Below are experts of layer 7 (counted from 0) of a mixture-of-experts language model. Rows are named gate (a neuron's input weights, with its number), up (a neuron's input weights, with its number), down (a neuron's output weights, with its number) and show model dimensions 192-255. Each number is 128 + 24 x the weight over its row's rms, rounded and kept within 0 to 255.
Before each expert's rows: a language model's description of what the expert responds to. This comes from a sample of Wikipedia text that the model never trained on.

# expert 4
What it handles: Punctuation, especially opening quotation marks, brackets and commas, often before foreign-language titles in references and bibliographies, such as ("The, ', ".
gate4 [112 111 104  89 119 161 111 160 147 138 140  94 118 112  86 112 129 111 119 120 127 135 145 107 123 128 122 126 162 158 126 174 151 101 145 116 134 101 154  92 137 140 124 149 146 158 109 126 148 134 141 173 133  95 137 127 173 120  77 123 141 104  97 136]
up4 [ 94 132  92 147 142 145 132 136 108 110 148 155 112 134 170  93 133 153 103 162 147  73  87 128  78 177 112 106  91 173 100 100 129 125 141 161 202 105  97 114 124  90 131 135 131 104 166 112 137 153 124  94 131 133 155 136  97 118 126 102 144 167  79  61]
down4 [101 116 105 160 138 112 137 161 144 170 162 158 123 103 160  98  85 107 123 116 102 106 127  99 160 117 151 119 125 140 151 134 128 165 119 147 157 108 142 115 136 104 132 115 127 146 123 131  70 116 128 145 122 163 111 179 138 119 116 125 145 109 141 102]
gate5 [ 99 113 110 112 146 106 107  80 158 131 124 123 153 140 129 122 138 105 113 188  85 102 139 106 131 157 100 111 143 101 182 133 147 145  80  96 168 114 109 108 134 142 111 105  98 131 165  76 148 142 153  79 161  91 148 115 149 134 141 153 125 117 119 120]
up5 [125  59 142 132 109 112 137 101 129  98 138 125 117  81 149 162 168  95 122 150 116 145 141 133 166 111 144 126 150 126 114  99 165 141  87 136 106 114 117 129 118 120 140 134 173 128 105 178 143 120 105 160 127 125 117 143 123 112 115 144 103 104 101 125]
down5 [116 123 125 119 165 128 112 130 183  97 157 104  98 129 103 150 148 127 110 118 114 111 152 143 158 181 172 113 174 134  89 109 135 126 157 134 138 162  96  98 150 116 161 116 159 130 156 155  97 109 103 109  67 123 129 149 138 105 132  99 149 139 168 189]
gate6 [ 92 142 170 118 123 117  97 124 134  73 136 109 113  96 103 130  88 168 129 126  97  94 106  61 115 110 146 133 127 128 122 105 133 109 120 136 124 116 149 134 142 116 119 106 116 134 136  86 116 112 123 141 145 136 165 112 131 118 173 108 135 148 140 140]
up6 [139 115 122 124 120 135  74 109 132  84  80 116 112 131 110 142 120 119 133 121 121 122 103 110 135 147 117 161 130  99 113 136 163 164  83 135 128 160 155 113  98 147 171 123 177 106 185 120 145  92 165 152 129 131 153 129 147 102 134 130  91 107  95 135]
down6 [151 111 132 117  96  99 108 152 122 143 123 188 163 118 118 113 150 118 184 133 173 110 127 153 174 155 145 103 113 154 168 156 122 129 100 151 146 144 138 168 118 128 138 117 128 146 150  90  82 140 117  98  78 111 133 144 128  74 174 141 152 107 134 117]
gate7 [106 118 136 130 121  70 123 139 109 148 132 118 164 100 135 180 140  92 149 125 191 103 145 102 132 107 140 106 107 136 136 132  83 123  99 201 157 121 204 162 134 119 123 162 175  87 131 155 128 137 103 136 121 135 168 125 152 155 146 116 130 108 110 127]
up7 [150  94  84 131 175 153 144 162 135 157 141 119 165 130 134 142  86 153 128 125 162 144 142 140 139 154 145 153 140 145 153 138 144 109 139  79 146 132 120 107 103 161 126 133 137 106  91 149 137  95 145 112 126 112 143 130 134 162 115 165 145 135  88 103]
down7 [129  86  95 119  96 118 118  97 114 109 130 128 135 120 176 162 118  97  95 140 109 134 152 134 154 151 103 154 105 125 118 133  97 101 189 134 124 119 125 142  91 124 161 134 161 150 136 138 128 141 111  83 146 128 120 166 100 129 103 145 119 146 125 129]
gate8 [147 149 146 140 117 164 108 122  88 130 106 106 143 138 137 108 125 155 154 120 128 172 116 138 105 108 128 136  75 130 106 151 146 171 114 100 117 121 105 145 179 107 129 102  71 138 167 142 119 143 114 172 113 113  94 116 149 122 116 126 176 151 140 157]
up8 [141 111 123 113 123  81  89 134 155  58 132  95  67 117 132 148 110 112 143 168 113  78  84 132 129 125 115 147 124  97 120 157 170 149 118 122 152 155 133 179 148 147 143  97 122 158 176 121 107  98 107  89 142 150 163  95 108 136  98 117 110 151 112 107]
down8 [130 123 130  90 114 117 127 118 128 112 105 143 108 121 136 143 166  98 128 106  97 125  66 123 137 125 111 161 153 164 122  99  81 137 128 111 130 160 104 144  99 160 136 150 111  96 144 111 128 125 115  68 143 133 113 121 105 129 155 184 113 138 129 106]
gate9 [129 102 128 162 115 115 162 107 127 149 127 109 131 131 100 136 161 129  88 108 118 135 160  79  85 128 114  98 144 142 137  93 150 110  89 142 122  85 106 112 125 139 145 152 157 111  58 121 116 141 152 146 100  71 133 122  66  92 137 152 126 131  93 139]
up9 [ 98 143 135 144  93 137 140 152 106 145 162 171 151 134 164 125  91 137 110 150 136 106 153  72 164 110  89 141 116 150 122 112  79 167 166 125 111 157 111 120 142 140 116 117 109 120 152 172 101 170 127 162 116 136 107 101  96 123 150 113 115  97 140 124]
down9 [123 112  88 145 133 111 138 102 162 138 154 164 133 108 132 130 115 128 107 117 106 110 122 133 115 138  95 126 119 153 138 142 131 160  97 144 132 140 153 133 118 123 137 140 138 104 100 120  73 117 132 154 129 120 134 148 134 114 147 138 138 101  73 156]
gate10 [107 120 127 134 124 123 153 112 172 104 116 115 139 123 105 138 125 128 137  79 115 118 138 133 119 132 174 121 125 115  83  95 112 167 125 109 116 134 159 145 121 146 136 118 136 147 131 119 134 136 161 145 142 141 149 127 114 172 115 102 128 140 153 153]
up10 [153 158  87 135 130 162 133 136 105 165 110 127 130 163  79 100  97 135 131 133 173 141 163 163 138 138 160 134 156 108 158 133 117  97 122  93 133 119  94 110 147 143 115 123 105 110  94  90 141 121 131 121 119 145 130 171 141 130  67 144 123 107 141 161]
down10 [ 94  65 115 121 142 101 102 140 127 115 131 132 158 103 128 132 120 164 166  86 110 139 134  83 147 159 102 105 136 120  98 121 104 130 146 131 117 155 161 120  88 145 147 106  68 104 131 187 101 166 169  41 125 139 138 162  90 144 136  99  99 101 173 125]
gate11 [161 117 127 119 137 119  90 124 127 162 150 125 158 113 190 119 133 127 125 126 117 126 133 116 111 113 113 105 144 111 141 104 109 136 145 110  70  79 137 106 107 131 141 150 111 190 107 149 131 167 155 177  96 120 116 140 140  87 123 122 124  85 144 127]
up11 [105 134 102 107 155 128 100 139 165  82 120 161 160 144 145 108 109 122 113 168 102 101 107 142 156  90 148  94 143 114 123  84 138 141  89 142 174 165  94  90 112 104 120 152 114 103 190 119 110 129 130 110  99 152 118 125 126 111 109  92 161 148 104 152]
down11 [ 78 143 121  98 109 136 121 132 147 125 127 166 154 130 164 125 128 128 148 143 152 131 129  99 102 135 111 107  77 126 113 188 177 110 127 133 149 154  97 106  97 137 110 116 144 141 111  98 121 138 151 129 188 120 106 154  91 114 108 162 174 117 136 101]
gate12 [121 125 105 101 168 118 105 154  59 142 102 117 112 157 115 139 158 111 142 119 156 109 135 107 135 154 159 110  96 155 121 159 127  96 147 132 127 136 117 157 125 147 123 168 121 105 145 119 130 188 119 143  87 126 128 144 100 163 157  83 116  83 175 153]
up12 [126 148 116 115 146 123 162  71 114 130 113 126 162 111  85  96  93 123 150  99 152 109 116 135 108 155 135 157  87 103 128 148  91 138 146 144 129 130 112 128 134 152 121  91 120 154 109 143 113 123  86  65 113 143 104 128 121 104 108 155 116 108 136 147]
down12 [106 115 139 154 101  99  92 145 126 125 129 134 173 154 173 151 164 103 111  89 123  99 104 107 138 108 107 113 142 115 136 153 123 132 128 131 153 143 155 146 101 116 132 111  98 106 138 124 126 134 152 162 167 122 132 109 151 167 142 121 154 100 115  71]
gate13 [144 127 142 160 141  97 163 126 159 130 120 122 114 139 101 103 153 117 102 142 113 100 100 135  96 144 171 122 138 123  87 119 118 132 152 117 132 111 145 215 152 140 129 173 107 153 107 114 153 157 150 112 114 117 134 117 109 154 152  95 138 120 100 119]
up13 [160 177 114 153 147  92 146 163 118 122 135 114 131 103 143  79 103 150 104 124 132 147 154 115 124 122 164 158 148 156 105  64 157 128 143 148 128 103 142 130 138 133 139 138 109 182  91 148 153 158 127 158 126 110 100 174 129 153 119 114 182 120 123 109]
down13 [147 128 132 104 135  86 158 103  83  96 140 131 117 155 131 111 150 137 109 164 133 173 131 156  90 167 139 137 125  97  95 100 110 122 123 106 104 136 154 146 111 157  99 170 109  98 143 131 120  84 125 110 118 133  82 140 106  94  88 150 108 117 144  91]
gate14 [118 128 130 139 163 152 115 138 147 148 157 118 116 109 149  92 133 131  96 150  90 112 120  91 115 121  99  75 125 139 108 144 100 136 109 112 146 101 135 163 101  97 124 170 133 111  75  70 116 153 123 112 139 115 162 104 135  72 115 143  85 101 144 140]
up14 [134 132 150 152 164 180 136 164 191 102 125 148 101 186 146 107 110 104 143 144 138 105  90 161 125 151 159 120  91 153 170 122 152 103 115 136 156 134 106 136 124 104 132 129 151 145 121 108 117 146  87 101 154 179 131 113 132 144 110 113  68 121 148 141]
down14 [136  86 139 129 149 149 134 144 132 136 119  96 152 129 149 123 102 111 131 111 119 101 158 103 120 144 177 126 128 139 113 167 123 122 157 121 142 137 130  81 129 123 132 134 159  83 144 121 133 111 113 127 145 103 102 144 168 134 137  80 131 121  82 137]

# expert 1
What it handles: Short vowel-heavy pieces inside longer words, often after con-, re-, de-, such as inconven-i-ent, hyp-no-therapy, Daytona's final a.
gate4 [115 140 111 141 134 101 111 123 132  91 152  80  96 144 132  86 100 128 111 123 174  95 104 139  91 136  94 160  96 142 135 140 103 157 161 144 138 184 137 134  64 173  90 113 118  95 124 123 156 111 128 128  91 131 149  92  96 135 119  96 105 140 137 161]
up4 [146 139 150 126 154 146 145 111 123 136 120 151 163 124 103 151 171 164 125 125 129 115 152 146 123 129 144 122 199 100 105 131 153 106 142 115 126 124 109 167 151 121 107 192 146  94 112 149 109 130 137 146 132 131 129 126 146 109 139 122  87 123  67 127]
down4 [113 106 133 117 115 153 137 125 134 118 118  88 138 136 116 111 120 103 174 147  98 109 152  87 142 114  62 163 115 127 122 114 134 134 153 122 117 127  88 122 116  99  82 131 160 131 147 152 118 105 120 141 111 116 145 149 137 137 106 130 131 110 186  73]
gate5 [119 131 147 115 134 170  87 159 115 100 105  94 125  97 186 146 123 159 104 158 116 139 115 125 110 182 105 139 117 133 177  75 117 138 109 109 104  91 147 135 127 111 149 108 107 115 101 132 123 116 171 135 150 110 141 121 177 125 155 103 130 158 126 114]
up5 [ 77 142 126 104 100 150  85 124  92 143  80 131 161 131 111 151 136 150 154 131 157 130 102 168 147 124 174 127 135 143 106  96  85 182 139 124 147 192  85 185 105  91 118  93 166 142 125 135 141 138  98 143  99 123 107  80 151 111 155 134 103 135 112 162]
down5 [116 157 102 125 118  86 146 101 139 105 129 108 112 100 159 141 167 167 123  89 149 130  84 162 108 149 143 148 109 134 103  92 156 119 136 119 146 159 123 190 124 126 140 128 133 122 119 118 144  86 128 131 163  98 145 151  99 142 153 104 129  80 106 143]
gate6 [155 164 133 157 130 130  99 148 112 133 144  78 129 133 130 160 140 123 113 157 129 124 120 151 152 164 138 114 131 133 125 110  90 137 136  80 129  92 124 137  85 156 104 131 124 110 136 131  93 161 115  99 120  98 129  90 147 140 165  88  94  91 144 163]
up6 [113  80 142 112 120 180 130 103 104 124 124 142 110 180 140 148 116 113  87 131 134 139 137 149 128  97 124 138 145 150 118  98 101 143 156 116 138 147 171 129 179 136 140 116 125 147 106 163 155  89 164 143 140 117 119 130 116 107 112 114 177 159 122 120]
down6 [173 161 133 149 117 151 143 104 147 166 123 125 106 128 112 133 128 148 126 168 141 116 134 101 121 111 112 150 125 121  91 124 171 148 134 135 113 111 119 119 168 131 159  98 129 137 142 115  88 110  78 122 172 138  86 100 164 138 158  95 162 127  87  79]
gate7 [150 109 102  94 163 138 129 127 154  73 116 130 132 128 141 176 118  89 137 108 133 135 126 141 155 131 167 140 178 119 143 129 115 115 161 114 106 129 132  74 144 146  94 149 124 163 105 152 147 115 139 152 109 143 128 128 112 127 131 176 161  95 157 134]
up7 [116 147 104 155 136 112 129 177 167 121 156 158 135  98 132 147 141 147 118 167 129 160 145 137 119 150 128 142 158 129 141 128 138 138 141 164 170 104 110 146 125 127 121 194 131 108 104 117 153 110 120 169 145 116  97 115 172 147  82 124 138 133 141 145]
down7 [100 126  56 107 142 116 156 146 112  92 119  99 140 157 168  99 115 108 113 152  97 141 185 111 135 139 125 174 117 152 135 102 119 110 143 135 131 108 119 156 104 113 148 138 149  96 167 170 106 121 116 143 144 164  87 125 147 114 124 158 155 121 127  90]
gate8 [ 96 104 115 141 113 129 137 114 152 129 158 111 109 114 124 129 149 169 158 106 100  96 110 138 126 160 134 127 137 123 124 121 124 104 102 119 122 116 123 110 151 162 135  81 156  94 138 124 131 169 101  76 157  97 138 138 119 120 120 144 121 116 110 164]
up8 [125 154 113 122 172 146 121 155 114  92 132 150 124  98  84 133 149 132 127 136 132 151 170 134 150 146 130 151  94 116 115  59 131  95 136 111  77 163 146 119 156 142 124 124 115 160 113 172  98 129 121 110  93 131 177 146 139 100 165 143 127 107 125 158]
down8 [110  97 121 126 125 119 122 152 103 168 120 125 118 108 168 149 111 130 104 118  99 171 137 132  95 123 146 122 131 117 134  74 150 138 146 100 124 103 130  93 162  93 103  78 162 157 108 113  73 109 180 102 164 133  69 142 149  96 213 121 127 121 139 129]
gate9 [124 141 135 132 120 156 141 155 158 131  91  75 150 112 106 113 138 104 138  54 173 123 157  85 110  97 156 133 146 154 127 115 138  92 140 126 114  77 106 135 155 135 140  81 118 152 105 164 143 122 130 126 127 144 147 105 135 109  83 100 111 203 114 134]
up9 [154 159 147 110 139 102 171 109 119 145  82 167 118  83 127 110 106  93 107 123 106 163 177 108 115  90  93 138  99 123 113 152 129 130 189  87 143 127 106  95 117 165 158 135 107 107  87  87 124 115  98 110 124 171 133 112 128 129 123 161 128 134 121  75]
down9 [130 169 130 148 142 103 133 127 152 135 153 134  94 108 127 136 185 109 132 114 163 129 124 160 154 137  71 149 104 148 150 115 124 142 124 114 126 157 127 163 148 132 157 109 141 157 110  97 168 168 129 164  94  99 151 116 123  97 150 128 157 110 153  99]
gate10 [126 159 111 137 134  86 123  77 117 130 152  89 161 109 129 131 124  80 165 121 126 154 148 145 156 149 128 114 160 128 108 161 106 148 128 100 150 147 151 136 140 118 136  78 121 112 133 107 137 148 135 137 101 140 106  88  80 137 133 123 101 128  88 147]
up10 [ 77 102 125 122 106 147 132 158 130 140  88 136 130 141 116 150 170 147 122 151 165 109 159 162 107 110  98 104  93 165 139 152 141  91 147 120 134 146 152 137 107 107 122 134 145 182 150 145 123 142 118  99 188 152  97 111 121 127 109 153 142 135 143 119]
down10 [129 113 131 150  80 102 126 157 158 110 133 140 138 152 180 178 122 128 115 134  97 167 129 137 112 121 111 181 144 137  94 133 106 125 108 109 135 117 162 124 103 143 165 141 133 134 108 119 153 146 183  87 181 129 153  93 129 111 162 159 140 139 116  87]
gate11 [131 116 103 126 113  66 103 117 104 102 127 152 155 121 149 139 167  89 132 114 177 174 129 111 156 159 131 133 127 111 103 123 113 126 160 135 150 140 106 135 184 129 104 136 127 110 157 142 133 108 156 134  90 112 141  98 170 157 139 144 136 146 145  83]
up11 [127 125 162 123 123 120 136 110 171 127 125 111 183 146 152 106  86 125 124 121 119  83 129 129 118 149 152 135 132 114 145 141  88 134 166 124 145 124  68 121 135 151 117 146 126 158 148 146 113 146  91 105 160 114 124  99 112 157 143 126 141 134 175 102]
down11 [143 120 132 101 148  76 126 141 160 110 110  97 132 147 125 136 145 112 142 147 127 113 134 115 104 135 123 149 123  87 124 141 119 136 105 152  89 195 104 111 127 132 147 127 132  92  92 138 124 131  81 134 153 115 118 190 112 154 107 105 142 127 155 154]
gate12 [106 120 151 113 117 143 159 104 185 169 151 136 129 124 123  93 113 118 135  87 113  92  98 135 147 150 144 157 126 118 138 155 138 118  99 138 120 104 183 150 169 164 128  95 159 121  84 148 119 150 105 131 160 106 113 123 133 114 179 131 145  98 140 117]
up12 [ 82  96 118 119  73  97 120 135 114 116 107  61 105 171 134 107 141  99  79 133 115 115 128 143 159 118 111 141 119 154 120 120 128 110 111 138 132 176 115 124 171 124 153 113  98 132 123 109 131 157 137 119 106 147 131  98 140 106  94 142 146 120  95 134]
down12 [ 67  80 161 129 172 132  91  87 134 169 143 133 102  94 106 174  97 137 135  84 105  84 107 106 126 133 134 171 130 122 128 133 122 126 115  92 149  98 165 120 137 144 163  86 133 108  89 161 170 106 142 119 120 102 154 114  90 112  99 126 154 165 124 133]
gate13 [ 98 109 121 135 156 141 141 103 125 152 139 114 114 157 125 123 147 154 150 105 118  88 142 165 161 158 131 147 110 163  92 134  96  80 135 147 124 135 154 136 135 141 154 158 112 111 128 140 145 133 113 137 126 137 115 125  99 127 110 159 100 135 175  75]
up13 [103 118 116 163 150 164 131 138 164 112 147 108 141 138 105 107  78 126 112 144 126 122 146 117 109  94 107 115 164 166 123 123 145 108  81  94 120 154  93 111 112 126 115 125  91 120  90 164 107 105 136  87 117 118 106 106 108 102  99 129 113 108 100  95]
down13 [141 154 133 140 176 158 187 124 124 109 100 118  97 133 141 148 129 126  75  84  94 141 138 132 124 155 135 125 137 112 153  77 129 108 149 143 106 184 121  98 108 120 103 154 128 142 134 169 117 129 175 130 133 123 136 120 145 110 119 145 165 148 139 185]
gate14 [157 136  62  76 103 128 126 128 115 157 161  57 153 109 116 118 109 124  98 128 169 103 153  78 122 132 160  87 112 140  93 136 126 137 103 123 142  96 150 138 141 141 151 127 117 131  88 166 113  99  96  99  88 107 139 140 126 123 134 153 122 106  89 133]
up14 [140 126  93 146 137 136 146 138 115 163 115 117 119 122 124 101 109 150 150 147 139 149 132 132 138 129 116 106 124 106 120 136 122 146 120 103 147 118 130 160 128 106 167 136 144 128 178 119 127  95 146 147 127 137 161 104 124 107 128 153 153  59 135 101]
down14 [ 99  86 162 109 148 110 134 107 111  97 127 137 136 106  96 144 157 118 140 127 131  88 149 162 114 125 118 103 110 188 113 193 130  84 129 122 148 148 137 133 116 105 153 127  90 143 117  67  87 113 135 150 131 103 120 117 111 100 132  85 128 148 127 135]

# expert 8
What it handles: Pipe and colon separators in tables and lists of sports results, club careers and place data, plus country codes such as ENG, USA.
gate4 [166 145 160 132 109 129  98 136 144  55 165 116  91 115 123  77 103 132 112 164 151  71 140 122 121 139 159 121  73 128 157 122 153 113 143 133 135 101 156 100 118 144 138 105 145 164 122 125 174 107  88 113 130 123 145 145 116 136 144 135 124 187 136 120]
up4 [122 179 145 142 141 104 156 109 148 122 111 124 127 111 151 111 122 142 141 144 146 134 108 101 129 126 108 147 112 137 159 133 104 131 145 113  92 174 135 107 140 142 116 116 143 219 140 146 134 134  98 125 137 124  98 129 135 133 148 179 139 136 133  94]
down4 [164 151  79 101 113 124  91 160 100 123 136 127 142  90 147 106 133 131 116 103 141 169 103 126 149 106 156 129 100 132 138 134 141 114 143 138 133 130 167  89 162 137 140 123 133 139 133 137 147 115 100  90 152 131 129 140 129  98 168 151 127 146 159 109]
gate5 [159 103 130 135 190 183 137 148  98 105 152 107  94 153 165 126  89  86  92 115 147 133 118 122 144 146 133 119 158 127 122 131 153 110  73 172 145 142  83 164 122 120 132 131 122 123 122 113 115 109 123 141 125 126 141 158 106  71 148 112 125 147 137 129]
up5 [ 78 108 102  92 120 114 127 108 123 144 110 105 119 146 155 126 154 127 152 137 147 138 143 131 137 150 113 109 163 141 118 124 177 149 109 126 120 116  94 132 104  67  89 139 114 131 173 120 118  93 129 109 129 125 146 122 153 128 141 128 117 135 161 181]
down5 [147  83 143 124 124  86 126  93 171 122 137 105 135 135 129 157 105 121 108  92 112 145  87 128 150 139 143 147 188 122  84 143 151 142  99 106 141 156 155 159 137 123 123 174 124 135 130 104 115 152 138 140 140 149 137 167 129 122 122 115 147 106 121 175]
gate6 [135 114 141 136 162 162 104 129 122 127 144 138 140 154 164 125 129 100 147 173 122  66 113 165 119 132 157 106 113 138 139 103 134 125 118  98 152 164 135  99 100 135 124 114 137 132 180 175  94 169 130 140 114 119 113 116 114 127  89 128 131 107 163 100]
up6 [120 149 154 120 146 157 128 185 144 159 141 121 138 122 136 173 120 184 141 127  98 136 137 110  93 135 129 139 134 150 100 145 109 133 113  98 134  83 123 145  78 112 136 136 116 144 102  99 159 149 168 125 159 147 139 130  81 156  89 104 100 165 129 136]
down6 [122 132 150 109 135 119 177 126 111 113 153 125 129 109 103 159 145 140 182 121 133  97 146 125 129 125  96 149 132 149 122 144  88 142 129 111 132 143 113 134 141 134 122  95 142 105 139  98  98 148 139 139 166  98 134 158 106 101  92 104 151  69 122 103]
gate7 [123 119 110 143 103  97 109 114 105 123 128  99 147 120 119 147 145 128 118  95 138 149 142  97 123 131 143 126  88 130 126 136 153 106 108 164 139 129 164 184 167 123 104 144 127  86 112 159 138 104 171 143 125  79 117 113 118 115 119 121 111 125 118 173]
up7 [182 147 140 166 102 137 167 128 135 147 131 160 112 108 158 129 124 138 106 110 182 126 112 154 126 144 101 131 106 136 102 185 152 109 195 135 101 107 135 178 139 145 176 111 110 184 113 105 133 128 105 117 190 126 142 150 163 145 106 141  93 138 143 128]
down7 [153 169 114  82 121 100 133 113 113 118 139 130 135 108 114 133  78 127 128 142 114 116 118 123  85 160 126 114  81 139 139 169 149 124  97 112 151 125 133 129 110 130 117 116 137 144 102 159 121 130 133 154 100 143 119 151 185 152 101 150 142 112 115  93]
gate8 [133 133 126 107 116 160 109 127  81 162 146 138 139 123 146 131 116 139  90 134 120 126 138  87 149 124 133 123 134 130 153 113 135 157 132 123 123 138  81 125 144 107 129 108 120 110 113 115 104  99 144 151 132 149  92 108 154 132 109 115 127 110 127 118]
up8 [136 134 147 141 100 136 115 120 136 139 144 134 153 127 107 153 143 109 123 129 150 149 127 176 115 122  65 130 142 159 103 101 115 128 119 129 118 134 108 115 128 102 118 143 120 104 126 167 139 215 148 172 139  95 105 150 138 142 135 162 125 159 118 139]
down8 [144 102 146 134 166 109 133 142 145 138 154 148 150 102 135 133 125 148 169 120 108 117 117  69 108 131 117  72 146 103 142 107 124 125 142 128 154 116 139  79 144 126 102 107 103 123 158 151 167 107 103 109 160 136 119 170 104 114  77 117 131  66 144 107]
gate9 [121 170 160 136 145 102 129 145 118  95 113 118 145 146 108 116 127 138 123 105 136 134  96 148 133 137  89 151 148 152 122 136 103 118 146 152  91 121 164 158 127 168 152 174 114 109 119  95 175 124 138 126 108 142  89 164  89 120 151 139 107 140  91 147]
up9 [122 152  96 124 114 117 111  94 141  75 157 150 172 129 110 164 111 175 133 139 169  91 149 141  96 145 158 124 118 115 127 134 112 177 100 132 101 124 116 144 157 111 120 106 119 107 107  78 103 162 170 153 127 114 114 118 129 120 171 128 132 126 136 186]
down9 [147  96 124 115  76 118 112  97 104 119 115 144 163 108 172 159 156 138 105  71  96 113 133 129 113 110 136 135 131 160 172 112 123 116 130 136  76  87 146  89 109 121 148  99 110 129  86 122 122 120 117 171 123 125 124 113 131 111 141 108 125 111 102 148]
gate10 [137 166 143 143 100 121 143 156 136 130  94 150 153 162 116 111 133 157 106 102 135 139 145 113  96 118 131 182 158 121  97  91 146 138 156 150 150 149 152  95 111 131 135 139 132 119 108 134 159 130 108 215 184 119 146 112 113 157 137 145 107 101 113 138]
up10 [158 139  98 123 116 136 121 164 138 129 123 123  87 145 138 117 105 130  74  76 148 106 100 159 123 148 154 150 111 115  93 158  99 166 142 118 140 129 134 133 111 119 132 145 101 103 131 135 111 122  96 128 146 132 149  93 122 153  93 106 114 121  99 151]
down10 [119 150 100 139 140  84 170 128 154 105 126 145 155 112 153 148 119 136 112  99 141 106 154 129  88 151 146 153  88 106 106 140 113 150 114 117  86  85  84 133 144 132 109 161 134  88 134 158  73 137 126 113 123 110 120 138 130 125  72 145 148 108 128 147]
gate11 [121 129 145 129 136 101 127 124 111 100 124 144 152 112 114 155 135 144 107 157 134 126 141 114 138 131 123 137 145 110  99 100 149 126 122 115 154 170 133 101  81 137 121 149 139 166 106 147 121 135 145 108 134 147  91 117 134 138 116 129 133 129 134 143]
up11 [111 145 150 126 160  94 152 114 152 144 147 136  76 141 151 126 132 129 148 100 118  94 168 124 140 146 129 127 123 118 166 118  99 109 122 110 104 119  83 133 134 115 121 117 114 113 144  87 128 104 144 162 144 111 110 104 129 115 130 170 182 166 155 141]
down11 [132 151  82 137 123 126 177 143 126 109 116 113 126 144 135 132 162 140 147 124 112 107 163 105 150 139 118 155 117 172 110  87  86 112 147 125  95  82 123 144 163 126 172 101 110 150 116 105 140 107 112 154 151  92 143 109 139  99 137 153  84 110 139 113]
gate12 [124  86 125 135 112 145 169 145 140 129 111 117 133 121 108  94 132 124 122 104 142 133 140  91 136 120 148 131 162 136 167 112 134 130 152 138 123 144 115 132 133 130 141 166 133 105 146 166  89  85 162 156 126 120 123 121 133 119 114 149 131 147 133  87]
up12 [102 141 140 146 120 139 153  98 128 119 104 158  94 134 131 128 135 132  92 170 137 101 135  82 120 132 140 170 121 158  96 153 133 101 105 129 127  97 114 113 176 135 143 155  77 111 132 131 148  58  90 138 100 144 130 133 166 141 154 139 124 124 128 137]
down12 [125 120 150 152 134 131 171 139 147 157  99 118 148 154 162 104 128 133 117  94 162 174 138 117 144 147 139 169 177  97 114  94 133 158 139 122 151 126 146 105 130  94 131 165 104 115 134 112 117 142 123 117 152 191 164 101 123 148 134 123 169 151 122 134]
gate13 [ 94 111 117 115 133 137  85  83 115 126 139 162 129 143  89 112 187 174 144 108 151 129 149 144 159 126 118 134 167 117 145 117 114 139 112 136  87 112 146 105 135 105 178 129 167 113 131 129 149  90 100 155 163 123  97 147 132 163 120 113 109 167 109 145]
up13 [140 145  97 123 132 119  83 130 160 169 142 130 135 151 125 115  84 113 153  60 160 131 136 137 159 117 158 134 131 113 156 103 138 132 150 136 148 150  88 136  69 149 129 117 130 138 173 141 106 110 165  73 148 139 162 120 131  57 124 134 118 136 161 138]
down13 [114 129 138 130 160 105 105  85 129 148 155 154  86 139  94 114 124  97 118 154 104 107 139 136 107 166 108 150 135 129 136 128  95 136 156  78  91 150 114 139 133 108 143 153 102 110 115 143 145 137 171 104 122 151 133 107 108 138 143 125 109  96 123 128]
gate14 [118 122 135 117 133 128 162 129 147 105 140 115 122 118 138 186 117 162 133 145 106 107 132 101 105 118 132 103 133 115 138 106 140 117 137 142 110 153 163 139 160 132 119 128 111 142 119  70  95 147  79 152 129 138 145 107 145 130  86 128 120 130 123 157]
up14 [132 156 128 123 157 176  95 118 108 137 112 115  99 145 108 137 105 138  92 156  96 113 143 136 124 154 161  70 113  97 188 159 140 107 104 145 169  92 142 165 111 135 139 122 133 154 122 123 136 108 124  78 147 134 137 144 147 139 115 135  90 112 141 142]
down14 [108 138 154  83 114 131 138 129 133 128 140 131 110 170 117 132 117 128 128 155 171 115 120 160 125 114  96 124 154 145 125 102 134 155 118 127 124 134 109 169 120 115 147  91 137 128  98  81 150 157 119 137 137 117 124 151 176 114 131 123 111 143 170 114]